Below are experts of layer 5 (counted from 0) of a mixture-of-experts language model. Rows are named gate (a neuron's input weights, with its number), up (a neuron's input weights, with its number) and show model dimensions 192-223. Each number is 500 + 25 x the weight over its row's rms, rounded and kept within 0 to 999. Numbers have three digits each.
Before each expert's rows: a language model's description of what the expert responds to; "comes after" lists some tokens at least twice as common just before its tokens as in all text. This comes from a sample of Wikipedia text that the model never trained on. Tokens count by the router's weight.

# expert 16
First digit of numbers. The first digit or small number after a space, pipe or parenthesis, as in 3.5 mi, 11 km, 8,914, 1996.
comes after: " | ", " ", "; ", " (", "| ", ": "
gate0:506564492476501534517485508516525473496467517479528488500469497472535537507450455532477507473484
up0:484516472473461528519512519484478494502463463502515524526512537461491506529474486536511513487522
gate1:472499516495535493544533489532510479477466469498503513461487501476489470520533501499511495474480
up1:497537466535469529514520551493534474513483488506513516515517487511470499473516518523495504492500
gate2:489507503484531510512509436527538510511468480523457506470564517514495509519497465514509489516501
up2:547481543515493502531509511522505485494473475529490508499514531484480497497437506515566487482497

# expert 5
Table number chunks. Three-digit number pieces inside table cells and years, often after a leading digit or comma, such as 917, 893, 116.
comes after: "1", "2", ",", " | ", " ", "–"
gate0:453495506519464524534559459469485490518528460509505484492492543536491514517514496527494479454523
up0:488516500525501526522511476497473539504509479496529480510476497517519531501507469464468470465494
gate1:494436492468472487486523502431484502476508520463519526517487533495504500505480509474485530495506
up1:482511500488490496503465524548519455464508444496492512510481472533518458456506510539482536506510
gate2:476462478526482529509486529521533548491513528483506503472503475480507505500533481498481491465540
up2:494445492496459528526504523471546491449497539537492480506520482501513504567514486535481518497478

# expert 62
Year first digit. Leading digit 1 or 2 of four-digit years after "in", a comma or parenthesis, such as 1-878, 2-011, plus route numbers.
comes after: ", ", " in ", " (", "| ", "–", "- "
gate0:499506493507503543470508505509499517515513502516546504487488505473492502499506457508512469499499
up0:521500500496502493548453468491507471493458464499494448519494565492566496528503473516464525492475
gate1:501489500511497500565528477485499499465570503509457480511483476487481518537493505510530493479478
up1:498481494526480517525540529539519521501511494499506475508481500499525545499578518507533543488538
gate2:456494480505461543450489499498514490507499513474496469531508508528527492491506490490500495500497
up2:472518519510478515475518513493539518487564510455518509446498524488463483530467480518512451495504

# expert 0
Main verbs after auxiliaries. Verb stems and participles after to, was, is or a subject, often split before -ed or -ing, such as used, ended, discuss(ing), given.
comes after: " to", " was", " is", ",", " were", " and"
gate0:536464526497502530495484482503527521492497485460505490474477528492503447514509476546426509531508
up0:482535457496442511479507506468504492513510476492523487522522472516520495552522495514534493497528
gate1:474528476525499517481520545486494475497492509492504529487450545504505555519511477488493497526442
up1:489522478506474482494514505502506498481463468522454551536488505504462508521515501516495506499445
gate2:484461511489506516520517515497496510525489466532492493510467513476463481448499514477498501490511
up2:521540432545483496471486503512491502499516486496515503563496489510509534523494449488492510483442

# expert 58
Time and place prepositions. Prepositions opening time or place phrases, especially In, On, At, By, During before years or dates, as in in 1953, On January 29.
comes after: "\n", "\n\n", ".", " (born ", " (", " On"
gate0:506463528449481515462496537510495474507439451492528528479502492487474536519485505489506529489526
up0:511520532506517499499524489509486493488473482505534510480523499521520538505474498564547503465472
gate1:517521521518500496523495460505489473484456473479441491523519519479483480514496490470549500507535
up1:521458508503533533502491471506544522538576528470505497511502508458544535488490477484519499524496
gate2:480532508496532450476479460524513533499495509515509485510487502483509501462516511490529498440480
up2:512483475500495504528484495475492456509498505527469532476494490551502517501491489510436492494498

# expert 30
Paragraph breaks, directions, narrative verbs. Paragraph breaks and section headers, compass words such as north or northeast, km and mi, and narrative verbs or openers like began, settled, Despite.
comes after: "\n\n", ".", " He", " that", " and", " to"
gate0:468515500497494491496499492497547507524491529480556505506475477512522484502527520510479523486483
up0:499497491485534557515518487503520518492539477491473541518506504445520488522488567481521501503486
gate1:500533467477521530490500480485522513472559476513492475499494543520487501535514499453445489468469
up1:539521469513491512519516512519484505548498494511528518447473508491475499488503517507554518475506
gate2:483510500465516548491489522489512490472480511499464508489469532493511501463472491484507537514508
up2:479512449499527478503495487521497486508477514481519505489461466495534453501491529535512496459490

# expert 26
Infobox field labels. Fixed labels and boilerplate in infoboxes and tables, such as "- Born:", "(aged", "==See also==", "- Coordinates:", "Candidate | Votes".
comes after: "\n", "\n\n", ",", "-", "|", "andidate | Votes |"
gate0:514522489463532525493501462515516501523529501490463496530522492509494497577489507512526454499490
up0:512508490501491479485497489490529506516511451489456487478473485514529483528489507506522497510504
gate1:497521498488515495473546466476499474504495527490458525521556483511543490487478485429492504525511
up1:521512508546483473507464501497510547465472553468576453496478489508474490476487518523489516505471
gate2:498481507463477473469529478507466529513491524485541501511521455510492488521475509495527517511531
up2:536471456520523489479531553496570477522488500518524456524509511514538490498526537498482481495513

# expert 6
Word-initial capitals in names. A capital letter starting a place or person name, often fused with a preceding of, in, comma or pipe, such as in M(ordor), in P(ourrières), | K.
comes after: "\n", "\n\n", "=", " from", " as", " by"
gate0:507521488471532510461500535464528479520494502504458492479535520520484550555465522539488506494446
up0:497504501518489562418531543479541502476486520539508507514489498573499545510508492520474474507540
gate1:476517503478502531476492464564487519531492494528537491525514526462557496469486462511550538462484
up1:506499512477475524488500497544484495554509444516496498485511520451543534488477499528514539455520
gate2:442515549508527497428507477539503516491499532495494500502470534485520495503499475534539484508504
up2:507499512500529504520489551506504485491539489515437469486469458514477485477554482512517539490462

# expert 17
Initial capital letters. Single capital letters opening a word after a parenthesis, comma or pipe, especially acronyms and abbreviations like (W)TA, (G)IGA, N(C).
comes after: "\n\n", "\n", "/", " –", "\" (", " '"
gate0:490506453486508512478508529487477527525494482490500500491501471515456515510464500478548453556549
up0:508508513524507522515480492524532533520458493497505505504455534453549490451495467484442497493458
gate1:521512481476534505464466499515499525497527496491516524452484546553504536503492485443508552463488
up1:499482506492445523553468541551506490502495518517524493496513501447514503515523504489483513491521
gate2:508514473503527504517493519524495517500566455492530456496487500464555496476519434487461534519484
up2:533531441501512512543527449515470455531527510504540493493498460461497500478524464494535512503485